Below are experts of layer 3 (counted from 0) of a mixture-of-experts language model. Rows are named router (the router's row for the expert), down (a neuron's output weights, with its number) and show model dimensions 0-159. Each number is 128 + 32 x the weight over its row's rms, rounded and kept within 0 to 255. Numbers have three digits each.
Before each expert's rows: a language model's description of what the expert responds to. This comes from a sample of Wikipedia text that the model never trained on.

# expert 13
It responds to: Noun-completing suffixes (-ization, -ations, -ism, -ity) and head nouns after articles, such as civilization, album, government, Empire, plus decimal zeros.
router:107136129169104119082182110116175144124098116126122109115101109136076119133115094087146116163117117164086117121143162139124162127132162131095078116128119187131165136083123079136087177094063070179154154092098162123140139179128167093143132164081147055181134146111110163087074110076069172096037064126107147165146114129172101171151078180116151151090158129121154113133122140155159124183112098100151155143209129120134080137145108106112151157154142099184117167169089112174081113073100122
down1:121114140118079101136162120092109097139148136087145123102082100153141138125150134152116091145146176099110108158130148134178173132175127159143163118181072184129153076135130107141204148091152108141086154115087154182134096141137187166148142141114130081134089111143095156118094180100135110066122138084134160125082117155163107093113137135142183147155108106148148090214090144124158113114109120143194184101117074146135008164150126120128102164130093136156094191095156131070144180095070085
down2:066103144094124153108109189172169186157054143166145083097056154133078164080171143141115147082108173138114126131109142142157115059187126133130112110106078114162145126094115109169110100146150090124129167106153104136155122149112116082135088178132139178136128170118143112196078124098150079069097173122162155101130198166161150118131127112123120122121090137115092120167132143106154117095158168156121091163134163169122188055110141045156140116086078173116170170103131171173132129130124112
down3:072095160096169135122139113087192093121096088195117179067137100135178155168131196117100163118145126132173108095148116136150118096103143151168086124126122144141115135186151057100109110122127070157130109134181136117076173158105095110135099102138097156105133108121160122114152154115079185103141091135098128079121106084132166131143055162121107134075153112156119123177124130182093157143100168144096102218127122161078134110165107140135095134113138130114091180188042130096162187173147140
down4:160098076097136125121162162127045109128068148107085169152172117186134163143117085141125088138133110155110124162189159164106179131154130184119128133105133139192100139078225082118121163129139146116103147167131066085124173138126153132112172127166027150104141089069173183137102142137072130140113182143104130141176069098113147151159097146106122136183141105154102116116127148123093120142115127147088130096123147114067118100092180069099142159103154091156108126124122144179145077136137080

# expert 12
It responds to: Suffix pieces ending a word such as ing, ed, er, out, plus sports nouns like team, season, round, coach, knockout.
router:144178174128127114098069164163151135109124140199115157105055112158069091151150111122124072148067166139165149141183139089092179180103169130092136130102133134087148120122184133207118162146144070163193181144124085084147142126125139094162139111071183079090077108112080162116164139050115131154092119161157074138125109130139100136109165142107200126123137136106095120092108076187136130125095093136123110127147132160185135108121122153181088132142096142116131139175094123136094112108163101
down1:142101087157119138161212060200160096132157148108163154161173126118208149120140126057151147169149080145154150164096106130097163195133140126117093113154181127147138135101128136133112149179189129103134084114200136108154147144141138088148048102124107132132098168101116146135096117132206186151095130176140138138093116099128175148134093129040081152135100096073104173185133115088170094095134076133120155101138161180086132117128116120114153150170140137078133132132162134151121113168141151
down2:146142055106106105144130081177154076141197145135190116162175140109061117099158113111075146101112090137097158119130146199111089117166105114202129068097137121103141141110141139162129201139185137166125105114064120132107126118062128129095094163156103110124133152121089146105138099083091180105155165139128140141120161096117098091146047086138096100088118083108106083169171089124179139156131206181101132151153098129073142112094121122100134137161099086135149095110096136075119120154169142
down3:101132111123101103188183103193127077107147127146162151153093050138109118143121175106068105176104115153092134123093175135067176125088139128100151145100156108131147126121135132079113172164140143134207133135124158144184151192134155178093168085134116098113117100068145089131168136165104109116092162184118122115139109154140173140104146115144081130130177121127096146068076140137118077090140183156160103087158207116113155116108148075131138145089080164120078091141075122190141071110097130
down4:122135080107091106126085125080119112151165121139143145150078133115133147158186137143077150139129156059140172111110112130142031103109097173186088103144149110109151083116121123166114081151116115158110131149168173093111076195122064146073127125115141070132147112162110098095148072123109150122174181158156150131178153180097144156110131145152064076190116109142145128150149130178152160163080105113102106125101099118126160057093122082165105135108103079130163039112098149140122163116074106

# expert 6
It responds to: Tokens right after an opening parenthesis, quote or pipe, like a, ', $$, plus words such as her, she, born, wife in biographies.
router:088148167153103139089134139181146086101176171140106124086065092175113133087133097115143100127127116136135145203106156164099184168085165114116118143161083185100173101194126078130110102118130065198190180143084151134139069099142172083113163117124139104164135125083083120075130160087113140105081111111114075112100110162151098101139144140104075108163171158122140139089117126172152109165162096112093187092159076107129143093107179085121144132156121083177099111112148114117165076148105115
down0:143175161107160133193161143156140102123143165139115146120045118175141116152121121155153112141135130148095141154133148111117121126118114125143132111146124130094092127120116168073065109076114114080221113164133131135067104160043106085093187113088130092198087089130128077113153069178131092109198150091052151114162116172165118124123047167103149119153116117122172135133127164141146135149164102108094107120166157172093195148064095131117123149128127075088140155156156117125145140173131165
down1:137126096105109135108123142153111158150154119138155087088099182155141131137157157137084127147134156173126129081134115128067104087183128138222193103076124119129136096157125043118198070148136117135092067094141128174160130155102068180137147105102149114132146100108122166158138060138091122115152130163092108109141090124149175163127155118142141131126052168123077119121111131168148173083154035123140070148130125111183139120170122045143118179120148141152118179152163129152074131091105128
down2:110139121145180129137169092112137117124105107123197179124123159158128103133084132086125088182136126123180108142127141137105104117159117165102125110090095131096133096132116124183076139089078104158129067129140077150109132112183167124137120163131163146099152113119138119125136122088131158161163143161105176169174138105033108134117129115149189087103206163108139113095069140097133142193180083090118042102101143165196212097096104168110119124094103107129188181090113131146108104175119088
down3:101156155096170063129145173199118105109103154148122106194105092134177098130138126161126104161109114123152152118126119176154120174183164116158103170163144115176081130100119113199156191124150127124093151130105155102164099145160180172139107159164088101138164123107120116235152095134135123166170124132167162114082137125126124154141098148165109125183190177100081106168140110090115101143132111127139131121147137146118105110108210128189109197081103142056131136104194137179135133128125184

# expert 4
It responds to: Prepositions following a verb, participle or comma that start a phrase before an article, such as for, to, from, with, during.
router:110142090099115120176117148172148170069137097152177096138103106184119111103057124095108099121068121106065167178109134125139181075108136131160108134077093165140145116147166112178150117097130034102208141130142088132170116131126170144127132134058194112107168096153140149088103159136118126101116153113186144140125116122175118103106162180081103089129177143146077111093113035172085159117121103138125180101133129098140103135115116105159135124113143094141172103108169153204132120099150160
down0:130137112157095099028083118131124145100138134103158110114120179196063128105138175172140111140103167161152154112095148139069140141111111118159155039142082130128114099092093068103128158081155106107144132132172138159127148128141176138099210109166151113086129161139089092146148069170094125106109135156073138078101113065127126189099178149146098178117136060098163120049156114159112122128165168152140102117156091123100160097089111138171110133076092134122119089126124091121086169161124127
down1:131187098110116159083184077139099183147169159108127112175222138151132113101152128104109120127114128132069089121086185143145118095184135117098145161108097120128097084149083135136165080087152153120171082106118159133133111193123113100075212111104155150088152080146136113155153141131160156182085114163146112127147159117156102174114095148114109153132115095054130183147129093102155212089074166166062118135109086127103140161093113161133108126113157125077122185156159143119108163135094104
down2:073143121100157141132162163111121129114112117067107148134108120134160086105198161151108084105098124146151172079066114072123157164098177156125084113114147111141043127145098122122106113131143079133162154175193081118103176173141162152115066137092127055164162190130187150174152082106119094151106119096096127126129070122164146073151125104128156166163119139129117159143146115203113126113101152100114097072133159170094144121167146105195098115112163107105111161148150132162146159131054072
down3:097129147114146160118019163077127142094112119076165158135157118140094152134127082111102129200091167107139100109174129127146113112079110159116200084135124138195153114155085103113150185137157105108175175078165106125145128165164137168123241168091135114133138131152096125096087086111165125179057133138108121067116127190161155067087111107147127143101100123117087072127143118154125129171118143129142107124161140150181177115119145112120152183159114172126155119159140101128179107168145142

# expert 2
It responds to: Vowel pieces and name prefixes early in personal and place names, like F-o-ley, El, De, Mc, Mon, often Spanish or Irish.
router:142130135134183129089089139145148144075111141145173145114079091209098122126128140046143148172169089144138186181154158141102153149068122089086093185115128126133147114118148135146120135145076115170126148094092119126136074118095133162100163153134149069113146117114136170133159118100162105108101117152117077137088169189126116103096072126170135135146090120085171123124117085147157157146136121094108145032209149143175152102097166183118106100143131104094113157158151156170168138028098104
down1:136098117106113110164095061115114147149068105109097117115220144127159038167105085097127109041128145134105162075145141099157090108108075130063082137106046126112183141170096157140132135124135116125161140131162109147188097081162173133137116112148121110090166118146111098095129103102122173155187073156168141126130113104100091139180129145118127056095128141159137144092143078121151057106144110086138173082104192152078121122102139113114137145084126096118109173119132152159095113138167157
down2:124161117144102118143162111123148123118171129142166071073123113132120122153113087105142193101135126032165155079158124151094152083160180170134183158114125102154117090125097076152151095113128095151153126109155131081167084094164145153126080128132139104137106075107103107125111116170134137075134175162171098071169125157171182131094069142185102109078084105123134137091109163097119093166135167064132094077117152127113079110122065146052120154092086167159099146139127139093182107146140193
down3:148150153173152157146083153123136110142129132148120132162141064111107167118110153109110152095092074099146097134098159120157150127127099102077123080076129128166205115148152138055082108119184079103177118084120119222149070147163132166087086139059062099154082086133143189112143179138145101090134121054126103122164147130127130097189133145139136155085143105123101098170161094122091128157108103166125097144147083103124177109137167044132074110149134125146116127162133110069115108128108168
down4:136103139131126135152104124157120119133125181111146121159148112118159130121162109178121112106099170128109081177128055136109164137162114107070109174183131072133170158058169086144131064084153160117131100131102135099149204114081061093170134124131123156095151186147116091115155128148117115131087126099121114131154086137207152144066155150148106142154130111100093172095146140073155121203109178140134101102096139201102147161165104153150102118136211138145187101049105082129101086135127108

# expert 3
It responds to: Pipe separators and punctuation right after numbers in tables and score lists, such as "3 | 5th", "0; 0", "7–5".
router:149102177116111150131148148183154174115173134149102123077111081194135115061122120110132083165109131154096136139171104157093181131100149159157100193134116130106168118169119081162096107129079067155152202137041123173156059150159153129116200099057146121140104136046108164137127158120151162138095107092185057096100152125146132174138146133130103102159176131139141181066142088134131114124142061137153111115126114098130135115114155117127144078131112082167132138146128164082141115096127167
down1:123146103157131117074171147152139116181159146110117145129101100116104120146117162109150124175168063175116082077133125070049091122074157176179050113123152116141172098110095143100120161125184119140121113116111182129154148133168168140085089148095097103151067116177115174167113161189169124150115145152152147192122172146143149072172168123155101118121146150050134117107116169096167161159123131167162165132128147089146112176122135152094184147167110148170142069156109120079123106131163068
down2:096074139104131093121140105118150097082110106075070152140084110102138107121138119068149118159107134066103131095131183087123073173154180120125122122100161128137106150100101086093117071173179120135102129178138140102101094145104135078104087143130131143123118118096109128111101162101130084174119100150190158061057120120103124108113162118129162121136141118088162125085167083067085095126079113134118092075137164056167127090077133119068116083043138176123143131186150109162117073140075114
down3:136157082182101187125119099133060106133127159127120113043184121110080102097079118102096135154084101097112123105197138131137154153124169115126166103122115160134160171066178140129157115188085102157140085084149139132132121124132159109094147112191143174169123093097171120142142151117095118112078117159177155080173112209170162156153103154116096142174089145136152103068110173136125187111112149106113175087121141138144128098099116079163118186110199130108122159085169145074135075136115125
down4:119127122092079145112115156168129165206130148110134142093093111117108050071139106107111158151143135138124082139094149138155154096158101185083181110124125134076117141170136143089163128129145176157124116109121133128161198085167159116130137051132087124153159109091147171116131122173092150074169150154159043138115212125164243180107123116150121098159141107094106073195131124162168106082140158167116139146174142175137171122133139129158150117152139136062128128141137128137125102094092108

# expert 10
It responds to: Copulas, auxiliaries and adverbs after the subject, such as is, was, also, not, formerly, previously, and past participles like used, named.
router:114163099117150129143158090126195174116102142150106119079104072169128077104176132102150136136099092144081157180129170116069168103061148151133175113109080175202153087136103117110161065136113077139188133127112185113165093130129171099127139124108145053122131062144097164134044134142147181141075160106139092104096099143132121156112121158094137117103119160165145162098108102182093152164155104151138105132133098076140078096127108130120169188082114061139099111152170165135136135140104126
down1:125088151154162145143130115123137119109069153136148136100089141149176162177067047083143117142122080089124132130221133127193129127126159150149095125140109116141105111116116097122093168142133091139137120171078132144182090148141165166086155153211056144128131039114101114147123145140134097177087160084114134083105167150130105187176121133106135153094167165129106142111139145158100139158114106126110091090087085094180114092109149151149198133183129139145194182125067076142110156126102133
down2:130146156121073174183099146119091106115114126068119105129130136102116158150138167191095137046187166119139093088171141115084104142094147108153061115100141118129085155162072149147142201082102178139106133127098153130110128063176091099131108138104127169074135113172119059136129135140175163157147071128077147143121166154204138131068117152100136101113126113143092135133156128159133111083120136161041128100175087149158184122137113170134123092081099165153168129164142140064128136129123081
down3:108161118135062158108130090126117116127141149155179122152097146118081118144161190107178106106121112133102097100157125150111128178112178131166106170130154098186114129135115123095130198117087103124115137136114087137123130159096120187122204105120182139109108112121072093203129151163063143106196128121114120184135102139156115141142164153160112076143126120127134180071080209139153153138150128141165149103144168158090147105087204088190108123173135139113097155039143205149136141130107167
down4:137093149112134116121196151066072056133144143169136138122112128140112168096128138177134084135029128114102148167131117156178169118150113155117130142115150115160093150122128129091149105147148066088103153143135102089093146155095184178101087176090159185089124174155136145107091089144138101154122163107151142025149158125123096095137138131146123120120102109107148112156111119211168163132150087128138160163123186131176111090170141133178133120152153098097133175137070094096147184135218138

# expert 15
It responds to: First pieces of split words after articles or conjunctions, often Latin prefixes: rein(forced), rem(ove), rev(olves), dis, Pro, vac(cine).
router:088148098159140131106177092116148162140155113146114129107030037202095080099163132117081121139110116126123133133140130151126138147104135154093127120074135134148161166106172084157108160095108115112140202135124127071193062095120145122131130146051142108121128105073141134161059168126121142105101116080145092110096099199129191134138078198074101136099164180149146106140104065169138122160118124140171174069165097084128146118117108093132136122113162086129118094142094156134113170119113117
down0:157135135116168160130121105178122115150131104118091104105148144140101120087134138082129128149112153123101109137098112122136107130120161110155177130116150131096095113163105178084105132155126128102155152085067142133098167183116140089123148120162154076140136126204059160160149179072118143098138135109177110123106104132128102117132129100135127101117087068185147164109166146196128195115101182150127137159153179157138077201139141056094106162185061181187184136132190200134134125203125174
down1:124111097150130082125080120150132139164124170083209157175115171105115188125109117129154168108109129161120080186154131095087111158122124123182094104095106084140099135168058143125120068129109150151109121140120161120146057164168141126150178124158078184153065165123137144149116167092113113119124092053186143174134163142127152087178091131127086097183187141084137169203150173123136139204196136121123141158151099139177151098142132139144112093171101109143135094158152125130115126130072138
down2:110128105117155079158162193149168111140112095076092115095144157100112158076206095087203118119129112105163138171185144084172066147130103134120155125055106158117098123157101146088088174122167110089123184138117132130112082153094107186146111147171151074161119063160113119120086116150062125171100126114176153157091152134142106151198141089171164107116149164119127116138155134147133093123141190172111128102131130138083139113124132145133176161126104137174205136183115156056114110114143159
down3:049110128112137103245118120162145118131125153139144130067127125126130113093117137139141083132095119150102134112104169132191093158132155147132151086077110100130192089123099159179132094107175211066138106127124169128184122113161167126113165151096114162170136158099134139149120093167105152157135101146119123130094152145102088097122121101079170146090134177126131128136120112151127143176141143105144108142210113162197085091129134165157151152115056109178141140082156141178101158029089141

# expert 7
It responds to: The preposition "in" after verbs like grew up, found, born, along with commas and table divider rows, e.g. "found in", "active in".
router:136110123128167100122142113142149135125074115111155190110077122170154089153098132059141093131077132116098181164144149100152152178115154098140120094072112118117108078161150055212127163089143031148138152126091169177145100118151102150115157117103132090120156143148143158073144157153060111107103097137166162167101128130193141159163119189123130149135116131101155105072128061183157187159125128189129202105164153127126112136095139104098166109112126105121135141176168103166074154121151141
down1:095126124177055119100151091142172091167195107192117130107191096141148102148174096114136124166151121138108139146064121141137119168130159109060149144143146157011106136158168161165157136148136093174154114167155142138144144188095112197112111116104142161114136103150129153165161113093119168145096126150194155091158119101108115136145084089144118197143109130149182101130089088135123182135089154091091122146191093125137111103137157080135055135140121095104146121140100116048139117111111172
down2:091110129126133105119168149174130108101117109093121101180113112092171107165079139123142105174140120085139214119094136108173168093137097098150119095177168105129127163152137130107113142147137166117144100113128072158068135153194166137142090126144145123021170122147134124159089095170158140111091112158138143170189181121068155080165094092112137137230134122141162163108173112151112099194158112086145127102185129148085169144128100179135115178099078117121118080149131078160112099150133112
down3:137151110089127169158111152156179141138121134092130143060104153140129110106047158153106116184173109106082143149100163186144143177104177148102120127090185155150160131174136113070099129122123110098204105114164092077144110110120127168124121099144128132090081146158120083132158142210105091163099125165088171143059145126139180127088146137123139069112105134159203153148108175129113100078117117108116110110137115161148109068093123136110189098115188110100092166092139081169074126187158107
down4:173078087162109173116159111119120107077124114142087185138088139134124128111173083107087146123130195158100217158148096179169086187120211110149182154087150145117132129115084142083151145116149128189106100148137167152105145091122088095121141167100130061106120087144177131108107108116122105162154153152177124152079144140130162160062131133113187160140107128139104135077126142108155176137156060124088146128152073141098099071118107115147078168148141142146077122124147131155148140066060124

# expert 1
It responds to: Opening parentheses and brackets after names in lists and infoboxes, e.g. taxon authorities "(Linnaeus", "(2nd season)", "(aged 28)", plus line breaks.
router:096167141135104168135139111128175176116179157168160099070078110192138092134147088126095113209151109149098155164175110149071185093129143152145126151128123111125231105140132131185145102108089083115179168134081118111174089139111129077153182134117191097124191095080081152122045195088114143123108141084164071120121144178126147158144132146110094125105139142157135100128093102168106122143140095113125105089134120085137115119092144106136171175135128093169104153195150155119109144143135111
down1:137164076124102087112132188107176133113128156150124110158137135141151132155158079163095081096088133136133142157136151081054121129117162150065141139107177137116135105128096121180154103114156171118166125077165124181214104118134116111135147137087062126109089165157122175126125120106157204074157119115060114138162144146170112165108103150077123083144138177115137175163091132136154090092161099128123152175155085113084132129178163164080139077111086194100103114104179121144163148133080199
down2:122135120141136114115146246172134148103115073141164166088179116095210113109141141127186128122133128140147112205161055125143163101130149166102097170108198120096116154122123155145155121133145128085091132163159143122099176140112173145162178180086200186111066059128188056122116136133105092152138108120108109166145158162118107152116157110102104150099146168128115174134104165132120119128162113166153120136155147149161111146151135102177165125137083134056122136143121181192141137164112126
down3:173101137099171117125121139121063113095167166116181077066153088079117087100043149175168119049133102169142145158116117157140164134167112043162108124097143113131130177104177117133135119146151134079138104101080198108091138131135140147206126166133135129157097090104092093161149124098176160144143156140138121081141128150168102180105115156083150110131148128130120107147150112160107093145126097097124087073117102112090113134146153096132084105122075121195201076125126127192137153109099182
down4:093143135167082156120166121087143105098139122140115160139114095097128128132119096085192092121145133143134137104143108117104113130144133151058121107068076096118144173112191083102146133194137175120145151120145128113049121091197151155181086113135182143209133167125159140091158142129078181120126152192133129150166149131125107127141163161091154116119102196126134128085082137109195146134164128125154139113095083091084112141127185123137129102198108172212099100136145157161133138210177145

# expert 9
It responds to: Word-final adjective suffixes like -ical, -ular, -ative, -ious, -opal completing words such as extracurricular, Episcopal, plus trailing name endings and digits.
router:151143141112151154106155092115176167164131160149146119108070081133097133092097079117141121192158100067100171155142165070080130158099135097189114109095091190137173119091157126136143110094068083140183140080103144164203091098126146086119162114107175085150132131153087101133113142061073136110118177153118162167112085121126123148172114133164113175133143142130097179107114083107096157162125055160152102165160147174111120112114101146098088119069178102137099126176099144134167061108135122
down1:118181144147112135151112091103136097091079097113131103160130089176138122130177151116185085156073114118134135113174182098116132099142131072055154135175066142141152100058072143083147139095195092137102159175124081061151147112095102125089162105152111110139075087126114114100095075117139206136085134130136114097104135137084116106147089137109184157107153155119095157176114098145100121151163146081142168196120130127095078116190156083151151115112116118146150125086198134160096185115146109
down2:124184090124139100054108157130128104125121147146070105136026096115132120064114122108125117171095117124117158171141143141099115146133136192100125107141125108084205106106172132140164153109135141110071120132110054127132117081096119177122099138137052175143122158121136119140174148211082097097098117135185088087139156109182120079146127131099123115141132076103093108078143130118131090123099093178146134110115180138178216168168181168126092138107128090123109114126094140110073083153118144
down3:035162101148102124091139142131137102127142140181188096130150165096107114065119090144139088136157105126152110157169168143166089137195107074153122152221091159104153091143093118099124119146109132100145081165096131146127091089171077128147166089101179069079110128075099139185161096150060138084161115147103138138144146098144152094147155132131148111145141111142120171111159164125130107087148176082144118068183106192106096152167055133127134139105157074175103149108108089126123147128166105
down4:120120137183133137095161127133157139138145206116132155140137100122122125122115134077084103121139149118136134168099114100098114161125117113119105151100126068132165217131133128095121210106138104205157091129129124075175165186108098139173174165156107112130160102188107101127086095168046218158125191125170121155093113152105126123111128081168179122121096127160148138171130094136143100096159136118143205085143172089119162145137183116183167150112122146100138128114144190133107088143097058

# expert 11
It responds to: Colons, pipes, commas and "and" following names or labels in infoboxes and tables, e.g. "GeneCards:", "Mauro Mendonça |", "Panama,".
router:126158133126112132145147116157181196131102106127162113119099077180114114182123084099123127160172085119129142125185103143055144139146091141151116096100125143132201127098123125175155120098098092124169128092077105117144083163137159079130177160079188085088204064071094127151072203114125085133093153128142118113129166162095181162158078134118130103142157080177111134156144107144069109145126124100115108077145144118104143139096129152146162191149135106192117147172174117158073163107099151
down0:174155074144198139073114105108102178079116090063102122130105166173141118111076133078132127090139157132076112111158136088138130162119144157163161091142106164096209110180111157152121099122076179116139076154085137092174126126121147172123136174149125126110156087056164122074131167140120106081118164132112145142164067134099058105139145148150167168114107102177097175101120153119065167140139103160132110147132102129152112105113058090162092145058144126167103122104095096113085104128088092
down1:109146085140095115140126074162171110086103204111126130119173163188103148177156161102037157225110112102102146162066115106099188152159171126147113142105159109143104039176159099122141114105081123150154116125088139101111156130175151077124136063153093126146090177123093122146112119066117114109179151126180096127095177151136141123122134109102205116102150121114153099111130102055101117106092098121137089119079159122148104145134128115142140145127144171089177122145102140109083077115168124
down2:145156120167152132128181095164132172080128151138097175123178184194131139179185191162137123093095063132151181139142107155129088193147096133179146114095135116134088159105118155164102114117096100133105169142115118111107107162196115126147154154138145139123156123066126165130127120050166156141103103133124120151066111173134118094106087109122136138117137163111141154104109152163129099159060055182147103129054153209170144179143083082137197100142103113105084112128094097108144099107120146
down3:175130119091134124109100217101102090146161105177191194117150186099131125133130187152170122146098152168123093106120166132135149120080097070134131108148178162123088112115125166139126095131149123126106167175099179122141117091136158162106070143122177155146093148136185120107139106175111147126207145124136106141151145128153146072123143142093147112129063135079128077105114168160190102109148118133085145179105118078110137130159127060134098146173129073182102104127110085078112175151145219

# expert 8
It responds to: Syllables like ak, aw, uk, k inside Indian, Middle Eastern or Native American names and words, e.g. Bh-ak-ti, Moh-aw-k, Raj-k-umar.
router:146162151169123150116089118132099121073112143154094169103073109190087095099109147106104126141142150126109178103154117201076094099145175140145159134078109120171139083148100113131158138049053120147176152097137141140179102080112178161164192163075144048138141104113100178131109136147045117151112136152153114155090156165181094130218113181175166099146135140165092144116155133143067134137136128111101189124133150168161151094104139149120095154165149113151113119141123142166118114118120090
down1:099206205146141153133125129148142107124113116161104103165143163141181109103084114098196167176120155074095122126089095181201125066098122148080119178139120102148090146108110118080111131188128107129200102098123156100160110149143126072116126183160134093148128164126106162117132133085151148077118144114112066134112167168089161097093099140161188106086102126159151142170136133064107160091140128171107130158156168135166130190173166148144192082113133157146081140124156115070092129146114113
down2:060170093180120104147120139102134130138134087097115128140097078157162139129137183103103123109102066122126131108146092099076104120147163139154151133120134148112133110213090122106176072070109042165142107089094112125174153110077081176090172112158131137120182184167112143112122138120077190115115137138070108089137165172129073083085112115144106158067121172076091127087132090136114108124111061107127059111118104100158087138138141118133147120115186114203101117127086108121074141121108119
down3:104129168111115114169113136131167120117093089131130102075103129132148078115068079140125109145109155121159144135099108165108117084101172182094142022140119112094113170099178082118161125138094156174105181090174158171129200142122177147150110084111190124182128171110143108054094096125161103133137141129123186097070107143168126161163101140110113127121081079181155129082153172136108152119138088090171088083105158131099133128104148098112134163146138107150031132184089116111161135161126106
down4:094189082150113133137195170112114147169106096168116085137124102071140077115103103116148135138092169101106160161113202125117130102103129104101069104095193129082148144151105122156164157142169145095125120134149116117102139131145091117131216114125099050113091152117059141108118146142105118096089182146056184127086124082111173091082178113171155117158093106124165143070155118092073090122127068162180148082130140110202148125091141111130127157141157149132074144087141100137113149094137108

# expert 0
It responds to: Single consonant or short pieces inside proper names and compounds, often in tables, such as Pram-l-intide, Good-l-iffe, Derby-shire.
router:138120125147117130065090119153093100148076147159114172175082073154116154106073091144148092123130136133156129121119142146114137159090102120138143142115050150126163131134094142175152118071120098161134121135100161135161072049095171091151181156115196102172124132108094133129122090059122126042135134083115187133131125172098166151149122165144144119156142115162091165176105093135115102180144093146168100116136183087142104109087064133152186153065153108132091123209145110158113160072103132
down1:077133125179106127111145129155102122116085086115087161102129138119130126119069122099171114111103120201105160139098117156080151179115113116099137134128113123157064109139112173087142117074179124071200133124105153093084148104167146173135133098127166109168127197077134178168122160132104135107163152181133077140125121115132142141155170151131146132224066085069148041147142136119124112140144125113134145119152162144162043128125161126084157076205147180137155099100123111140087147143151070
down2:109118143117105178105109106130118116143114171170144157141091196125105155149121128129099092129168046143124032125075115095137138160172139169141121154137090124132138155140141135099136127143134142118143104152173114128126078169105181082215118109105140102110131103158161117160118141045117208123144117167100075129179149140124091138121106157077113149138075128123163079166196138108104129186095173068089218096114156142164057130135118131116110072116087141145176146186112124145141152146102124
down3:099083113160117100132076147189123136159141111118118161144182162094089104149121113150163113134068090161114105104143138172083077128186134177089130125185111094143132130151149084110114102099101118129155094128141124118141136109108116175148163138170118129089148177170108104080177175221096168125177132175124107146103155105064127104064081096102122106120114168106142112093149166164087150141101116143162243160093167089112138167116088175125122154180105117121139106125139114109180174138174184
down4:138122130111072062187159095119112099149174057092118141138160156124138104106129101098107189135086113133105062124149112149119124189121084144134117106170091108193139091159145094134094127140107182086141212116133139134146133066147163076144117091118112156138166126142137140146185111139145125109156112130138114122103133195100143147105135140125105162099138155149107100119167161108095113110102167116084134205139077092124087113131128083105121093171050087232152202139169153103116133156090080

# expert 5
It responds to: Assorted capitalized nouns and possessives like Press, nations, their, States, plus paragraph-ending periods and table numbers; no single clear theme.
router:084175113119106133127155136125186175109165129148118124111088111177094112126166111099120132189138057146106106168183158144084179122147150161128110132124134152133224091109158114197143134094081065131205165128077126109160080110158131101112169163108152089145176049077096169161045187126106143161097133141124095121127129161111131148168088166129134110095137112159131117129116117157144155161131058106121103100106128112140144096070118129133158151158121105178095139197180149164098105110136124
down0:131146118105200126093191150068087140154081093151136098106152122102174152139132141081179125155143223158096142204083107125076116170134141163161144112207178130143085101142090220147160136157134116113146097074116181152152153155065142154084156106098068198149158092154057103111153108125114059130162149166171085125152127175129162152106140085140149132135146136094136119111120090115123138166120114124136119099108130138132132158087107138108161159131165077108112104137093135121124080151150119
down1:095181131138158102147085152114072142142216106175108093116136180118072142160098074189166142116134135102133082123117153162082082147135115149158166161126135110164177128038117105166159111140165146096054067130116123127170111175104092072120112125155138113096166109165147104153112117166102121167144090110154110097094078139137083066113093138111155160163143073056118131125138174053139104151168129118164164134119112155098117120152151144117132133169057103139163124157112112171119139104070094
down2:131113185160150175093123097147125120157137092181073125135123168175105056143176095142112063135123177108161134113108082142162148100127123112085083166104099087063097144163130142102084078114111119191130167113155130106126176151205128091119180093105107220137142143172131145148101160143151177187133103086160092098141118097158162152100109089114096130092161099199133116100142128170144090089120127119130125138140121105198083079108085111117155154090083155101091101132133141112137128053135141
down3:077133125124217134100091152111045130121115107114177146181090177149096118139093087146180102128150115068072143054136057131103173193109139155101118103170157132131100182112100131075115170117094085120138134168152151109109103093137093135143076098167138088149094126125105080106071119146114151122135128149164125145122144101101154105174154093169143083167102108099181068108106138115109096115137181130169127155130124113092088042129115099160064097124130127100122082143127112146134153195116092

# expert 14
It responds to: Opening pieces of words after an article or preposition, like tr-ucks, se-al, pl-uck, year starts 202 or 199, plus per and he.
router:134174080167141121106179103150113165115148141214134111144031043166134118119115107111096144126144112086109145087159130102135172149059122158139150149108079140138120115081139170178098128108120113125181136155046165125151126101097128115132124135090146076160098079096124128100074120149136146119067132122171137146128147135171133107133136204083186111094146089153119156142093058159155104147097117140154148084139130102169146101113108084125197091114105106108101091144190084126068126116187130
down0:117110123122124182097158137116095188079150105114068112152155098167095113113149089161163126146093112156158122086132229115129116108150087139108083185107102156126127087112120106120094138041127079097132120142125154094144049131158166126149128146107176148132115124190130145158065137132109115129135148103167128089101109139156143072136117164181151124164135156134067059121099069131109145083137132072053168089109078079145102071107116089081132096092118147154169132124135111207095116121132118
down1:140165115132137173109112192149157130146133119102141129110136115123127114126141200103108135131092136170155153160107171094133097105112129077100147097153167118127149087080146124063157117058148152140193123123110124122131150046171109124125135177123085147056150133154086197122143192082087114145188131149140157086120164133154135151097074144093110127128123152145133109122165128130206093145130132140146112136115142101141094164186127113123191120085206082086084083121122169088032100115186093
down2:116103148171099177134078109090129140099099124090151154223140118141122134108203097118126161099148165129145116112124093158100167160115151201104113144184183123151129105118128139135152080103136149151164154154125086156161141167144151112112096136158147189156116126128097087044094148099101075106198099069142116131175108096139070189167165142138140087161156119116154151135101131113095125082097137113121132142128121094110170163085133129096103165142151106114193150075049088097129139125160217
down3:177140125174108140078097176108132095142216133123135114056104131103155133178144109155180156169112135131126100118165153169142146083117161101136205145104115145185122185086153095157069188097134132143101099144097149136196172136153062158165098076119157128165124130113085132151131108183163183120133140149169166091136131107086114099098158147150109125096075127114173142124122168158176032146099130102095150176120137145066112148137075163096139091176132112132072137151156106129134144113137137